From a checkpoint of a small mixture-of-experts model trained on Wikipedia.
Experts: 128 experts in each of 10 layers, 8 picks a token, a sigmoid router.
Training: a variant of Adam for the experts, 5412 steps.
Below are experts of layer 7 (counted from 0) of a mixture-of-experts language model. Rows are named router (the router's row for the expert), gate (a neuron's input weights, with its number), up (a neuron's input weights, with its number) and show model dimensions 0-95. Each number is 500 + 25 x the weight over its row's rms, rounded and kept within 0 to 999. Numbers have three digits each.
Before each expert's rows: a language model's description of what the expert responds to. This comes from a sample of Wikipedia text that the model never trained on.

# expert 63
Description: Country and event words in sports results and species listings, such as United States, Olympics, Championships, IUCN, plus pipes closing table rows.
router:498517475501528505486502499470463477526494507502530487494478508501486450476503559468457492490493511526496490470510503489462530498478519515485495537491549503555510534522491509500493496454505506514492466512524509508548478463480523485504498523486488470497467444554453577462520539521529494508
gate0:514460494487494459453473466504483488499490521498493485504531523496521499480459505465514468473504509485501514509539531511497517488499515517509477493524506488445518511473547495460471522494504557545522485486445528517514490465494519519543470478546496479496518496491501541456523550496521527487
up0:508488527472509470552519563489537451542486509517496561533491500471517502496448489471499480528503558537477509448492505497504505503494499482505435480510494509551520502499490529551470481486481460541507519463498486473465540545524547477473493456530451520505488475490516522505520505531468510490
gate1:487469544508501451467504530501494546486507470478531514531519537498506523440545515503532523508469486490463495535495516478483498463520493525525469481473469508486491494519488502540506476470491476482480503515510496516533496482482470478541519512502505548508471476518512502480500497463475488508
up1:484499547474455479513542488510483523495486511514469448510531484490494490479489476495463489488497460508547479500449512552505508470504502512509528544489523492483510499498518537521522462438476480514491475512517499457525487498506487496461518474479486511534493509498509476522490465506451490468
gate2:534497497536514472539516474488501539497548515494536510496514518525521508479483464483504536534534537522499498454481511459480517476510507493489502492504523500517483511479519503513452507509505504538519514531503519494521493493486490482475489522462512467507475468507458532447538520481544525522
up2:485524485461516527473520492495468486505474490515504500521484494465455487505502543549501467477510459491486497532511482511476504556493469505512517523490490482499526497502521495499531465479443481471493487466527502514526517501504526493531525545516499516493507517482494469530470484513475446488
gate3:494499486508541506540486546510495495444487523509548491537537527454503509533500559486456492506557515467522485505484479502519500495472469490501495537527506518502449506545488486474524466483490544466503479479518526566482529455481480517500466510485513544517509532521489488495531515495515539528
up3:494489516509509468463492474488546519509499517517496502486519476535514509504449502525552526529503524500468472460499513492488496484519508476531534521532473475474517504468511527502502505491480447484526513506497485453491448541520521504496515455484474537501482511484474528458507511518506450530
gate4:493491502450496472499502472545503501498479520540527484501488492519449478517512527436466518474511525514449509491505544498463490439480466496441499543543484502500502497558469441506496529517536532514507499547463505472546451519508523539507482500495490496531480515480472517484513510518546466497
up4:542522456493464503482502494538491489464485516502530480505543498498510503483524560510502521459521506504509510488550500490511450517482494505516471554485461474489456536520504495503498438467514486491507503508515517506511456472508513554489506496496474513518457469521496471506495503531535440463
gate5:460484484531481528510493551508518509526514514544519517478539548533455510486479504532515474472513540546491508468523506497507521465469509540500518482496496499476526491501510491514489500537503530545514508510506500489529513508515530493497502501518467486517510503510488503517488540492567535535
up5:501515540478475510525508476544517471489504481471477449539480450478487492499476500452474575526480503484499533520521494487484484559498483458509454525536498492500500511556478497514522472533498532436531521542493486489517540541460500500493505510452513497509507502511514503544513455530479474478
gate6:467486495533516489528489521431508533473514489501505499472489497502485481528485520543523523510531492510498475503489502492501500498526498508533493527451448525519466506517525474498461506494498520485490450509541464518482517508521503494552471458467510548526451501508539522512484494515499500479
up6:477488488492483494524510497456480515481505495506534493502446546473480499509510476577551527544462501492520476464521535491494539509484454550478517525528478510461519522485518495462497497513515487441461461502516486461500540486535486467563497536523501504477479468484530517489453471539519503470
gate7:481533478526489495494461504500527513468508470483511528480483519561474501542528484485463521515446486523502514536456503527478500486500542492522475505520495496553446545490500514518513498548525472498452466531485474512519526485500510434490502474470495464552504501529539483487513525488469487484
up7:489537508509462500477496507517483465497505479466509508483512488491538514491501468474497510483488509493506518553445471514472475513480520468463523490517478491516494534490506520493530480482451514493482475541439494529474494513468518512489506497460513459504489527526524496474495512533490460503
gate8:523524496517498502505478490489521502479532458474504485487505513524540508483491487493491499478504452466496446488533468549470452498522548537502497460541448532423478518517550531539506508545501509485494488458509492554516504486502529500514489480496473452479455446511487476523494496497519522507
up8:509479465503471470466511524507517538523478521477511513503552480482474499494495467495533521492497541516487483502475486547502508506476449480484537475498548517513500460527507494479489488522495473464471482530491492509499505431508501536460493478516510494488537529490510481492461471488520489459
gate9:452491529502524525517473522504456479528545456507517501493491515531460442500481509478528521514508453522508477498488517475507493503467494509487510499513508472489514524462495493520500519470560470488485514507507486560512435475510526478470541544459480495521506443517492494554521509460492465493
up9:489505489499492480503538480467547507497479500527480514495485488487502506494525481489499476542490524490513508487502497531497523457502486516508472527470482474523525476518445472458469466538474557484524499460505484473484534526499480522511478490558521538480510508499542522462483530519491509510
gate10:513526485521523528480497486505472531486491516519528532523522490492531501481511489476538493480468540530500493497522486526504495511501484507486524495533540482473519497509510503479519478496488497443461518492498500462487528491535501501514476535413479504488471489466501503461464493501506461525
up10:491492495496442504515470499579571500517518507526520515496526487503460469493523462466481505503502530460499485475442504527514509530486480463472539481501506514489492520530486525470512493498483502518498528456533476508509509480474475556536450516466515472510484476525511481506519522479510462507
gate11:490480514499496497547499515510524483465474492479517538499508516520478477491469510466483497517513520495509496469532501491461520569506463509447511550493506504489499539496488505530462477516527536502509479475510499458542485493500499467535492535474481474499510465518480520467479516479540489487
up11:549518493512507527462503481516433492524528544521515482521449495479489532474527518527513485485519451518487476523518492511502483471525516510517494491471494474533532460496571480480527529488473492490470540528510502521490477523508503539443533503517534511463485516487492498560455523542491504512
gate12:483499557496525514494490510496526462485497474518518486498498503513483478536500517511517486504506490486510552480519481492503530483480558511532499507518512496541532507526500474473536528488519457492507490507490503460487507489489536507526520505497492504481522498533413488445517528503488495509
up12:539497505476473515497522493506521525492522478499488482481522473471473479513505504480455472470538483493537511555478504505519522530510454538455506528537467499475496485466501468480504470519527510530502494510478516516536487515473469487531484507530504469531474514519483510491509501510486494496
gate13:465537515463508529476510495478455493517474478515488483499491471517489484494501516477465490480492457469503474517507473515490540513511524491518545513495513494478462474510489541504516496511539496467504477517488458523503525473569545477442485517507489495517514546524499494510514494496504476492
up13:490481516500485533492474490506503498516518534532492513479516475489498531493495536505513499539526492521516471518534508492508537493526508539480475529530508479465526476495472526455497503459498528465485496464521499482450576503505495490531498527551446485508490448507511521545486531546521519505
gate14:516530492499512473476514458542469527515460476536535472507519508486512478461524517510487534474495506534491543510486557496494483511503469523506490532491440508496521504488492490499482484513531527489534498506526498516495478502489528474497480537492512514500536481550484467456479487485500525477
up14:495531472517470480478510526530477469511489513465498490539499505492478505504486542531439528515525526467466466530533492479533532537501488562526484492458457521510496483520518546486524491487470486483519528488540516492522497473452516539504448506528510494552523498546528494479506474465484438509
gate15:505518485501483466493517528502441526439492483474537503485476452492518498489524506534488476436541475492436491477493519506509458496517508549485525471481482517513471466488545479522492500495504526492511495527505523473517487515469501496513495503491476491529517506482492515494488517502535496459
up15:504505475504522487492504518477450533459484447541497497480509468498509483510502518478454520475536525476488494482504565502502519513496508496508508498519463528499501492457553521489489510504491544490535497481477530478486501474442492488542489516463453499501502484511465512501523512502547494548
gate16:482490488489509517465537508505508508523508488501483531510477506493494470469536453465509501496482537499529539503481521537507519462457550519469465534518551523497498531435508483486513523497507493473510494482440493468501482486485459512453483501533516512527520480521498535514490509498494527512
up16:508512507487533490489554523529493497547531523475479545522499481494469466498498457468496454504462543492499501467526481541494520533481556499466466539500537474498501521500499458492495496501523506506520425481466516490532494487544481539475540486482497521502495513506500541470507508472465500511
gate17:495514513500465537520540493484462517538480517476506475543450520487478461505436498517520496506518503542505499515472521502502513490488534519525463539477500498508506454500489515530495500458498514468517482502487491498509483467514511509499542522456469462477531482520483479487559515442478506528
up17:480492526499489535523557470452480521553478496515500459513474495518492492529462510490503508512511529533479510500499532495506514505482516516530481561508502506515495477505490535524523508443534531450513499494503488511488516460535515468489516551469455474448525514503484511490535509421511482528
gate18:489484454505498493541524513522516477520491499547516520518523552520529449492498489469506486514522504503492521482520512467484526512514518465483506501488517511508490530526528506498496496490479510522480498481485525517505520493528485512526474512520506515472470467537528503494464486431499541517
up18:505457490507491505549523516494532451507497497537508480503508518478547495496481451483524473489476531490446509500525530451482496488470520506509467497507516513464521527481526498494528499473444515592484523488486493556482502490501526490497463494505504531473455462518471517501487480463484504524
gate19:506498464492463482496477494506473479528494503521527507506494486470438508503450503536523520515506523539492512515525482483491507454491543538498530484460487510462518505504501502510505528516494482465489522509560437497537534483509503476463487510524498436500522526525506502539513481500505505531
up19:528491538493533501499488479467506547451511513473489482525507507515515526506516508498503498520512499465550450499490505467493464531520489467486489491525491504526503484503495490480492489489497492524517499463481546489470462499487483570514520494443503501496467468494523505531465554546505467483
gate20:515527457529509490553519507524475515519511495502534522527539477477497515509544489489471526498516483492489535459449494484515523485520479463468536486495536484495504486469490449452510466520468499495518530480520462485510440461531471515462505514527517520503488448457513540482457477516440503529
up20:483522463497479459505483560542474503504467472480541516482552468458501459513540452465489522472463496503503536433463484492508523474498462491500506465506518521468523518513499471455525475513484479493551511476479457474515481472547494502500498466518513515521487460461491540478491500499455518511
gate21:520539501523500505492465500523544489504512505540509502535497504497497465498490448479504494481445510482505544480530505497526524502491454508514493473516488557482480509542511534508508509518503500529520541478501445496457471517461512469463519489525496508536551501520480516501490516497486495451
up21:469465507504486476484512531482477563513460505460531478474543488508476553484513532482504464522506486498505516500484509485523506492491529525526531531501466511537476468512515498502495521490504529494489505525498492494477518482494469515485493511486474487543515517503542472532541500545499529493
gate22:502496540492528448488494498463519534509507499484507470540512537508503504570494461483512481500488476532502476521473521485517508496505464439500511545492463525529471495477495459483488564509459456523499497548521519538520507498508462494503530479527503533532514466485485539507507513545519481520
up22:492523518513516483542460496483554530489494498494479474515462503494536525523449524482477518494499479532488508504501484509522474530513472475479530464486443490523513529495479481519509473491492565549509467491499486508499500476512463432521491538503471515491458477474506517482516547539526531534

# expert 0
Description: Pipe separators and dashes between numeric cells in sports, election and discography tables, plus "No." and "=" in abbreviation keys.
router:505505527505540519502480475483483474508494514483481496524440500481485512432499542436465516497517494504486449484525505529494539534538542498473493482480520474488537521521485505518500495467453513518511499491485540484510507474484509492480523499474507497505483509515475548468502501556494508475
gate0:503499506512448478529526471508519492531534475477507542516521503511476520534490534488456487529492473513512540509506481481508461511499490466509488541492524466513510475504515518458476517480481494465496490487501494564489486488552453510489494474491463473517471526516536476539511498479506499531
up0:488476501490501523475494517484470478460475490541472527528497508479516467468538495519527487462470524488475454508489479495462493491502492528519539491475516529506488518464511472524527507516495507511487494478524517458560495551476525485503523497481514536513528491502475496486512500499468489514
gate1:478486506483518498478465524482519483517507506503502513518450467456531476508519502481501496498474538514499542460497474526512507485496534517505502479526511497494509484515488525542473512477515506464501552477476532542489505474491496498492531487495515505533524493445486516525477522498505515486
up1:510523523501530513507479451499502500502477487447517514502505515510460509528464499514458520490512462483497517506498519496514509488520511544506496460490448473486504534465495504512538512464506477502530483524547518499474484519473481486550477537506509506479488469545473506447542503522518498490
gate2:539469531546485504473521469545501495514541505517523506508455485515521515496485475507537458497489458552509496517459508467494495498519537538534522521516531486514522503489524491537505499472497471501472484514469465516558516472464473532513527516470480460518504523514504510482501493492454505543
up2:470527531459547532509472524510485520475428466515456517514519489507472513520473507501503506537464567454499505480550461531497509470483435518445484493492507497437498482494510520516520495517476480505527548488499515457470490508479525445485471458510520513476503482534519490531466512488538509500
gate3:489459492546461509497499503510481453489490517485538527540475502477544497476531504509477524492496471489477496539508518506458542472528487486513501510491507520503486488468471452472516517529506511451530478544487544487521462515483515469507501467523534492538471466502502477521485529485500484489
up3:480526485482498489496525527460551520503493494532462520485510475519464525505470505457534492494476551523522481495471509515499477507483531477511520506510517476481493490498549527508505499481504495481527525453533485507500532502456530555446507483450481508505482511507511529518519503471516511507
gate4:513437482558481521482515506456509457485535495497480466528469520538471489529530474510541521514531491503536505482492502535479494536495509471484509519503500483506471493507476534500478494474436541521500474519522559511512567493498468494474492482498492508519511550503488521517483483481487519505
up4:477500504534492534476490526492513496487507501510458476501491465520468515504509497524568523473516512502507489461508512551499479522472510525477500503479528474462480498472456528481516496464473512533464514485513501501475531510451510451527485461448511558518519528493465543518496510529463519455
gate5:552490535498535504507482518512504524541507520453513490514545487514502507499493483455481523501464462506482525490495481508495456473513483506462507491504471481511487517485509518524517485459520546485523500486510479535506477537517457487525477499494454501461495468515523558542485524505502515472
up5:518536538474536465490508507490536529493461490462482512515539499473532526503455469500471533485443492487461511502504498510515453495475481488502505482491498493465509531534489512541533547480526502519563533482468466510488506558464484481501503480483482542485504487491521551486483482536493512488
gate6:459452494457484499510524504495503479495484538502525477506477569493470477474539495490505507475495517508512489511515502507472507506520488466503519497454515496510478489461509438500492510491487491531551539545498503507501502536493528512528502474492538483529470496488515494558511534475500532476
up6:504511538477507454504493488496537479488518471509496458502511510523533475500525527518496493517498490500510526496490473513521500543477492511508513485512509502555488479551514528555524496472464479523503510508492456495511535480507430523462497488476495521517532511530511488533490470518534537535
gate7:575488512487486487487518525500505507493530471473512536496535501526522488526496517537477483511481456515510456504458466499480472526516442512492498472474520487510477510531498561553511454499482515508486462535541519481496481496457471482526494563490484481489510467518508528476509470457495517518
up7:450501483516539542506491506468499494498453536513517440532465485494537493463490473516526512487505470482492480494531527513511464440524513497472477528505496467479442523456517529486518519505527456502484549488515516501495518495482556528464499476512468509491482524496511456528519514516458486471
gate8:476506525515527523521491471499502455484468476503499536562516443470521507527500484529516471471555526545499521502503449525483480463524485526489498511504500485470518502475510543485519513472484486508440469472496510488515462520510539500548497479483483495491468483523501491488515494507453436507
up8:495501470507516474451540513497474549501545520471495478445503491510522516437503515476500487470512512529531430494471510491508463478518485483526494501510523474502479528487487501536506499530532494525515523537490489473517515510510524517530446546496462504502507521504513523527509489509477482469
gate9:496518463525465522495482487449472501506516514530507507492472541522483505474537550523512481494529520493496481493475522513484543500492498450511478535462475477487504487472493484508513452560505513511538432523514462473500532477531492505515501521495504477482490506508477528489523487465480454444
up9:466539457508494499479503486472462549500445481501483506500479494494512509442511505526501504477512512470506455490514488546513528490456494485504448516508509505482523514500492450526528499525533453482527501507477483465491579523463531499512494479498543502522496541470497501512528486487494477444
gate10:494487498452522546532482512515533486525503505467521519530505511510474486456481472510423485513504519465486472499470493506490485528518469543527500524544509478519455520526505491463479511472520532497493489508477522507477461507515487466456532505511516540501489487503511515452513488509508520516
up10:529490469492458504514498463469494515503507544494479503475521425502516513546519532508491498512537449494504491500498498524489500513513493509461476492510486473540533466505475495514513478473549502504524511483540543437486489479509524521485455536485521484489512445529523467502515466489552512514
gate11:517494517475514503497473523514466489506530493514485526517517536459486469495475461514491476529473541493520508511526485502484528546496464502524487496521496515490465481518480499502514544486490486503455497514469492484482519518536514484502516496492481540503507504467475483480511500440476461499
up11:483502484521436501514524496501517509459483540517522476503500464519480547474517547492473514496515461516504485495457557503499440447496508529510518509453483485524531506460547482498507467525491532521530493474515466509527516492477478513478482504503522495502476461553544505536487511558547517524
gate12:538504521527490506536472480504501509495462486543530507501500519505497556475507485531529513502485497550537497474514491505475491522513510508488530491478567510529494468485514504506463494470511503486516498453494501475524537509495510487479464462522487494494524474521504464509473503477504491514
up12:494526520548530523476484492553488465475495501495527479498466510492510512514491516519503500474487460533491499464507484515484474567496481524500466517521492515522510522491525512508495530497463461476528504486498524491518493487526500479483465486487478517537500510496445461467506448480469500500
gate13:486492481528498557530548483501440498494480510510526505533471510541465490449522503490498488501521571463532489508508453502480515512475484484475529501510522487517497505532490501519476481493488503533520481479534539532502497481524519471468487517486530497533476501500505504498496529469504528525
up13:511516514506507532504552470528477551514500491502489489519476489545483525486536551470475500503528499459484498503488462516492519469461521525461467480507463493505522495514522523483499436472482494508493474504520513490500485497546545531499455516475485495494512514491502495478507495467528504533
gate14:490429481455553510557488523501493501515501496489476475534485521500543519480472508469517509487523489488514528507525485488507525510516517491511570492485531497485528474503488479483462469475501494473527546485482511533455495523513514532464472529520519513476535474438484479473497487480489466496
up14:495462493523510502504478530441492478499486484521477500504517470481504462484517532496500484481561484514494506505491479472490499513507520478523430487527484499514510523508515478528501538506498484502494503543472539522512474512483529526463492475512523513513485517487524469520493492482448469510
gate15:529473491478504538529495519549497468509545497492486506500513526515463482504511525524488481519499469486529490506512484497477512515550497463487484527522465535523469494506497581457485454524500512538488505526513520540513449520565467503475516500511426528519454476523518437488526468517457466523
up15:523500511534467497493486450457495509548502537510533529535461492481502506476476476492479465509488564536496511524462525495479505517495492523526494514483497426492477479488495468532460508516507494469511470479537499513524501487473533513529515537509533493431473504481472540525495566488484502468
gate16:520493551494536512473504506473494469516478500510474492489561519487490524495494506507485502536493485513503472538503509503470493466502484515475476546457537484478530487501513496476485507470569511517488522487509480530518510476530476520457494514497490462460498508513470526507494496458501475509
up16:521485447535477513509478531513487530482478540497514491494506501466486483517537479480512515512518472457467522496513483478499460514517509466471533484503474485510497481492479498530472506565498478523508523522494515477510470499446500504515510491479545520554518478489543504489520502519483522515
gate17:447525487530503473465500512481512465514499496523475472501433522496498460481536506484539511516493504498528508517505498483503535525555504473446506511480543511472531480500483507513504489511523478520506517502477524483485539478474467494493518517529488448502499520490462536523513525475510501494
up17:526493525480506557532523487517487530496516500492514509499572471524499517547473470527454481507504508514486521470485529504497468491443495516526518499525456510545487528495518496486529522473470520461496473506498484539517473519567525514496477512476510546469507495530526479479473457514506508496
gate18:503472513501456537489504504522453530476499487518540482534476526489499485462481477515492540530510508515516489486489507517497496466544511523496510477481530481488492474485478465465519487472505489468490497493460566498493550501489505536509503523493486502547514490527496529536477497467490484464
up18:479500458493458447546569488492532471485505503487535491464486464493488535468510473500455490476481527491522518543504497489489526502492527498516514521519524482527504478532498489468491490497507546530502508468489536559536538543472515468514504490515528539527487533495491493480472507472450488488
gate19:505474529471497495534524521496491502536465517534483474479463518498499510454503486510468500521470469494509460510494522533513497453491440517470529466482533475504504494503526506504509474463520551497466531480512476489471445506505504507491529491473517505513446462504525504488516504474515494488
up19:474534506480492448540509503492482505510483493501474510497480481476504517554547499470517489505517536483460506551501508494488573503511502494463516523485522497494513496553482447492489485572487542525511497464496446495504457524564505463490455502531514511492521504506477512430535507477487503502
gate20:488491459526491505504500542505462519492448466483516522486493460495513504484508521529550480467571532518496515519517531479495481509517532535507494501473501548501493517465496498504497519542495484515510527499483507507516472561465539490491460518484526498536475523527470479473507467450493493490
up20:526511521485471516487477481499529496504503550477487499530490518465477502519510504517485498529483522505473514464498475507505460522511482511492507501495492456456519483482507513483543467514515545482486519472525476529465514472495475496541508531481456526488539472469497521489529511491506544505
gate21:504505483515508550488456488473544472501511499534497490521493538484504492496550475459571470491466500484534474466486508523509525500508474459482487510526533471508472535507496552487445505537484525512483513478493526492461509503521469500519492496502481523469502499468546503522501492498488492524
up21:500550524500534512487459513484532472532510512540500480510519509532468489520506496468550425521494519478525463485496525496501517461482515453491474539520501490498522568511497548494459477517542490465477480437525483506488527482498477512512522559550477498473487490500520499537485469502496497500
gate22:471490477483453472534497526495565452546552477513496511490459483496505488481520497522516492491478502493545495497477486542481527509462529531499546524500543493512497476512536503519456522482483457540500508463494491515489529488507527521446507478511508505519458527490546473512505545515470550464
up22:474491458472486491487489542470507504516473482508509484519496502503491483499505515473482512430468501501495520512492532521483514456494488435505479489452510493530495495464498458499535492516533493526492485522465460542514504507526532510461534480531536484541475453506454498521547539519485504475

# expert 53
Description: Pipe characters dividing wiki table cells, plus semicolons and slashes separating data values in lists.
router:516515515510543520504502493486447490499463532476500483531440508514502487451487514459477533489518501503450479469559488510519538523537574513471499459489532499520551556504476523508490481475475481500495485493507515510510498475509522456488527531464490480471504500513468532472490486536514454497
gate0:515480492530493499519482561506521459500496490519501503486535475451520453534488468478522530508484508543521474502536484488526532552510519506519480524508514466499548532508495449510500515532538483529501514480506431513502503476466510511537511508516573538486507507493467514534526514556478462479
up0:469532482507542532491488532466533503532498476504474507484544507514508529524511452514459515532515487490495487459510516502509483473435485502491542474510493514464541478520517497491487527500503532482532511468501478514504521526474501533470553504485482534499525491510473489514498494457512549509
gate1:501472462526430495523565513501521485458454485479473530469518490495514498509498469540507508519483553516471508500465502509493481500470500480561520516497503507498516459488520518501498506494536536551510475500526479474523569549476504498529484479521530513538478521523524506485467507460503525501
up1:509531554446487490498450491443504479545498529493478485483487485476474503533508529494515522515499481458504503531519506490496542511500511503458538503497485513495515514501488447457493522530497515459500523494491509475492451477463495498498526470498512477495517510490487509552498529545501508521
gate2:540505477480539489516527446471494491535504543490529502560532492491493496518490510464482488481475467528520494495495524538493533514534562485494462494462479485511497474521506490515474500498522512479485449532524483492519493526562445484512529539492511483487522503537525520499503522478477478542
up2:477492521500477507475480524500527493486510495546510538473512522464478501480514501513490488500530530504498528506473484454488486460478486520536533507495546484489498517457532503478489471534446498509466535444507514537492481474487526528494446487485485477508489472509461483467523533507482546489
gate3:503454462467475548493483536507526524522495508502524541533533513455507488492482513536516496531463531517454525483499510512497529511487481522489482516489476464529467561506490510517502520525449497514509503488485494499484458492520454507529515572497485541505465459492484484480534510506521478530
up3:473530547538528497494476502472491468497491484501456485489492469504497470532552505450525494528534495493496502534498514462488509537512510490516531491507504530506527456517498461508538530488514549514513472529507504514529508496506529492522489463499531487473532527496505530508480510477499494473
gate4:533494506474510500501488469527487481469469547534488522521528547441470490526497533464468447553531494476458525524500484464491529489491501510513457484543497499515525516551485489438552537476521521448517472514505467510492482492507517476540534467507480531502487468519486530472489525508480488455
up4:540471502514490539544483512501492488561544530491520514493487493541501483485483504535493469454477504531552471474503496541489502518510476512518509506454514483527458526494498517503478477528489489503478491494546503485512502507527494524490517493469477491536521531521514460503508493462527481546
gate5:543488496481500457516482480511515485520531533557515489494501502486518493490540530505482475526518486529469501454508539496486480506510521525487494507516516504548515506483497526501497486474521517539505506552505478514533494460532487495490505480485480467512490482518482526508507499505497519535
up5:482505519485511443499488498507519505483513498502505475515482506490507551524539537505503552495493489475445505460497495532510491470520520550489504503492491503511486512466518505483484512462524503490517524543513526503494510466518526493521520477509490499532526487482479546508453489481518492533
gate6:526466509565518557495520464531531473521497517489468489468497458488481481444476510506485497473467515450517501507489428511504509547491504499438528540531530495441512524507500518490502500515508513529498530494495473494502517538477495471514499528518501511528475523482476533494480484504497449481
up6:550507479536559566481538491457541533496489500510510471498506464463515522493462503498486498511513468477512500454491493484506482467523508496494531474485475473432500465483478495516490490554491495537533499466555513517491524532458513460484524548519545467503476450515429545520504503528473504536
gate7:458499521478502438464526502484509483518517475572509453469518472536528536479496487470531531503496515534520486514461529535490521494521471512532531510508552502465509512480520496508467492554511500497505512484492449490503517521535510477478499525537485506522495489510514518503503531541523525497
up7:559514490517512539536486465538503515481494535459522520504482523489470539491511524519484504501462504449494520459503490486488496530493516464462509481492509513510522493504494504527546491500551524476504507558488512477530539512477487485501462481448505500516502492511489498484493515503464528486
gate8:500483476478442495499473429502491529518488498473539513534472495492495460487513486461484474488510460533459498482474504490479532489539491540464506497499475447525484512460550493467481451477474482467471485474492501562526488516529468500493527511488491495500514475509490546523536473472515516534
up8:521537451469521482492537472501495538481481454478504514531495474525523484527501471505493467460496495495492513492512495466532514487509494527523529473545495503543509483492529491481489519511480457473470530510497496490499491499519470460522502502480468494536523495508501498519518451529488523520
gate9:474507499531492544484457512463461507478525500556499499457473492456529511502522553476473442511517452493483522527493495492492485557518465501480483486490511486477510467506518502518463484487487493515470487492522497511483524497493538484493472524506483473520503504494489467486525538489471505522
up9:512483501515508503509425495507490495513501517523501517496478518507517508507479516438497419510500450465518465484508520516488556539495457496460476483499504501498511439534505503516470488506500467473480503505486517551504523536492501498526493466501511489528519523521502465482516514511537504486
gate10:496502495509479531475496520527526510489470544493527473470522524504506488511518528539509495468487506480464460481481515517479477503549476488530441551470512486523445492495528532499483491534518519559525519468502455533508488492503472495491473528484516491521477484496458556490493501488562526509
up10:493479486524511538488475494557521464503536548505545501471496522463509477497516522488455489454454488492505543487500485497482489464522513501551473510509515454526472510476512552508478497521470502541515521466496478501490491502462480529492458511461521512510491477484491527458501503498556528508
gate11:510494502481454478493461514466522481527476508516517519492516549470511490491512493485498494484500505523478487515537513508488490477490508471494497501476505506484515524513508495474460520491479574499463489474493457513517488498522519503518535489524499532516482510509496526475517467452467482521
up11:477455504481474470492486574500545479518487497493500510512492462520458465485480506476491516467500518513482448504507443505509507491516496488482524508546471514525463506525497502530505499477499495498504577528468558540484542500496516486476511487483505517526466455500518558510528517542508503497
gate12:517469468542502497485526545530486512487493486546497483512531517514531504509501466528533451485502534469537499462516517461492440478482510507503499480513520522494497521472489512459523486489498540509505516501505542464504490506473529503536478502546505522486492469474549495455512499532455493502
up12:497527520514498507502505415505479507517489509475485493465493511518493537487500480495467506499503467558439498527462472515518531539488477513550485526511516492493479497499527536502456495480510462460478485473494489523498509442504453501485527526498465485504472515500450472504500514485527514497
gate13:496434436498431535517517528535491481518539515501511459448489462537496471509475544525466487499531503514509509515485475522481458485538510529492519527502504495512503511446486474426524505517494506520501505493500549447518481516499502497522562507485500552493483498535519465485469512479474531482
up13:486475439490485511511543541496503509508531495535508471476512483502493498467500533487483499502518502498466505505542489480476480471497530535539489487476491496541491527527534494465500504459500522490501501487537545505505504485492512461508529494463502521489503520508503466481494499466509528493
gate14:507483487491491509548499495521488503485480505487520545517501481488476491529549496414490445527493486527509468486499529478494496547499491474538515455508497467459477464480498558460520471527441494513521525517528494482505476478466438481457469534496476507484536486506507471496532468517470514494
up14:466491497517521513536497492508484533460509465487504532492492484473503493531507455443477439521505483510521502474498505512526496526481501478556492468538493489458498471499479522456552494510406463540522525487510486465471503496446443506467468510497475515522549497478502464470502465516492515506
gate15:503470464475467542502516469500502525491556513458536545511464490518489506463498455468492506557479517510500512533474505496502532540511490516535523514519497486500481556520502527493501493471537488505504459486532486524530549488528491488538530536547494480503500501519495534485495489512468488492
up15:519473488531509464503482554495518491518465510537450463515514504470533523559519544496511488451540476456484494483541507470494476495533482500461482504447481517487495449490544478465509516535477508503526526514482477472467448539502493518526499472494484505496515496495479515517518519479507486495
gate16:476506561524494534505474532491483462504508451513507486472495469501490511532554488468534530492461533520507535490535488492493485526450531462507516485520466531482481483506501536475499502528493529479418501511491472531505490503541483504471448480455506525498511493516470485510513520498474509501
up16:504547517501512542508493530486466436492489498508456474481487498513489530545535503493485493527485509517531526533514481510501514552445473472477479511498497500499532508514459489441485495525501467481469498515495494500495525520519476472512468494511512521527508520511537481541529480504499513512
gate17:486462499486521528519492479503488468478512494506513518456508525515518517517516511508466517496494478541542488513494480504492510506501540481485504543516526489462528527477493492506484500515497531521500486496492478467495482547513527451495523469490511540490497447529468561443478504518460530505
up17:498472484473542507521456497499491550521527491490535510509532567513541497498486484518472506479464479535493457489502471487502494466504522534474479516514505460503482558505566516556483489444496457525484503515486504513482473532515517536456508496484440511505491467513476528489496480501493491529
gate18:486475508497499517482518475472506419510525508500537495523506496515498509491534521450496502540553477535479468495481463504483486485521520531511506528483505489546463494529495487488496495494475480443532511535538524537502498485534515500480510526533551507492486511497501507497503506520479470497
up18:485476517430524492503512492544462512514485479433522460491507468492494516518523516480494496468506480445487491500483486511484518445495488529446534531501510488540474515453509524488508509430493491490512487523511533506489464471507463518490507547504483452521507437493499528505436515478495499471
gate19:477476507475479557473485520544461525500509496463476505493477546464512498504497524538519509526467511476442508501510513481506496548480498502544471481500515463488506510514455537521510476508522523483442530488534456571481524511474526518533510509488492531494520535465444526454504482487507511519
up19:496505537469511507487509479484542507485505482466505518500521495506499528473512468520498506545519501507497526511503509483503487488521504529523520478509492477493493452460484498543512501494549519493511501472487538475501506491451519498566512520552518504496499482513436482523527535525518509503
gate20:502512461501535524476550474521471508485525511480488519508473520485467533485464487500470487512426504482525469490497478518491497520497486499532492535506563484489505454503533496484468506532466506555533497529510506469540492527479499515518498515448486497544451500521494490497501549521468490501
up20:504473521521557504545511490475544524499527470554499467509484486566508451497538558497518474474495524494506538534508524527484501515474494495508495495484459486531491520473503505515464479488508498522491494517469451512503481500548466518487477495515548492446515532506537478503507480492520537505
gate21:530491497508463497564511527510485470527502506460521477546473483487498498525504518527481477496513504506499493516512518511478508496550496493520543506482517490554488500459528487428500503490532449472501530531511492499528494506519511542476507551486536523508496460505465478465521496453494470476
up21:497481504495510512440499486499535508475476498554508541468507473480519515505500500451530511501476477507497500498476519494524499513463519491510445485497488512454523468520487497568488495496482534540510459478465544494488476503460485438531497495528485459498499523508515549562498519527491522528
gate22:526520482506472477455481458495495499476506514445544516510532485514496463499488525493489498498519460512463465478458490472482481471493506511523470506486490459519505527500536482511474415474491503465480445520522505509538512466500479554494506570490450486531492504500471534512529501486533469534
up22:457535479488491451482489483451493506445462479470501474491523502493519487476485481476474490493516504501478464491469490468518508456464478510529482486502515490478516464503520465536474454472486510477475494479484480510496498461485518524501518504512462529501490512453508501542487523531513466509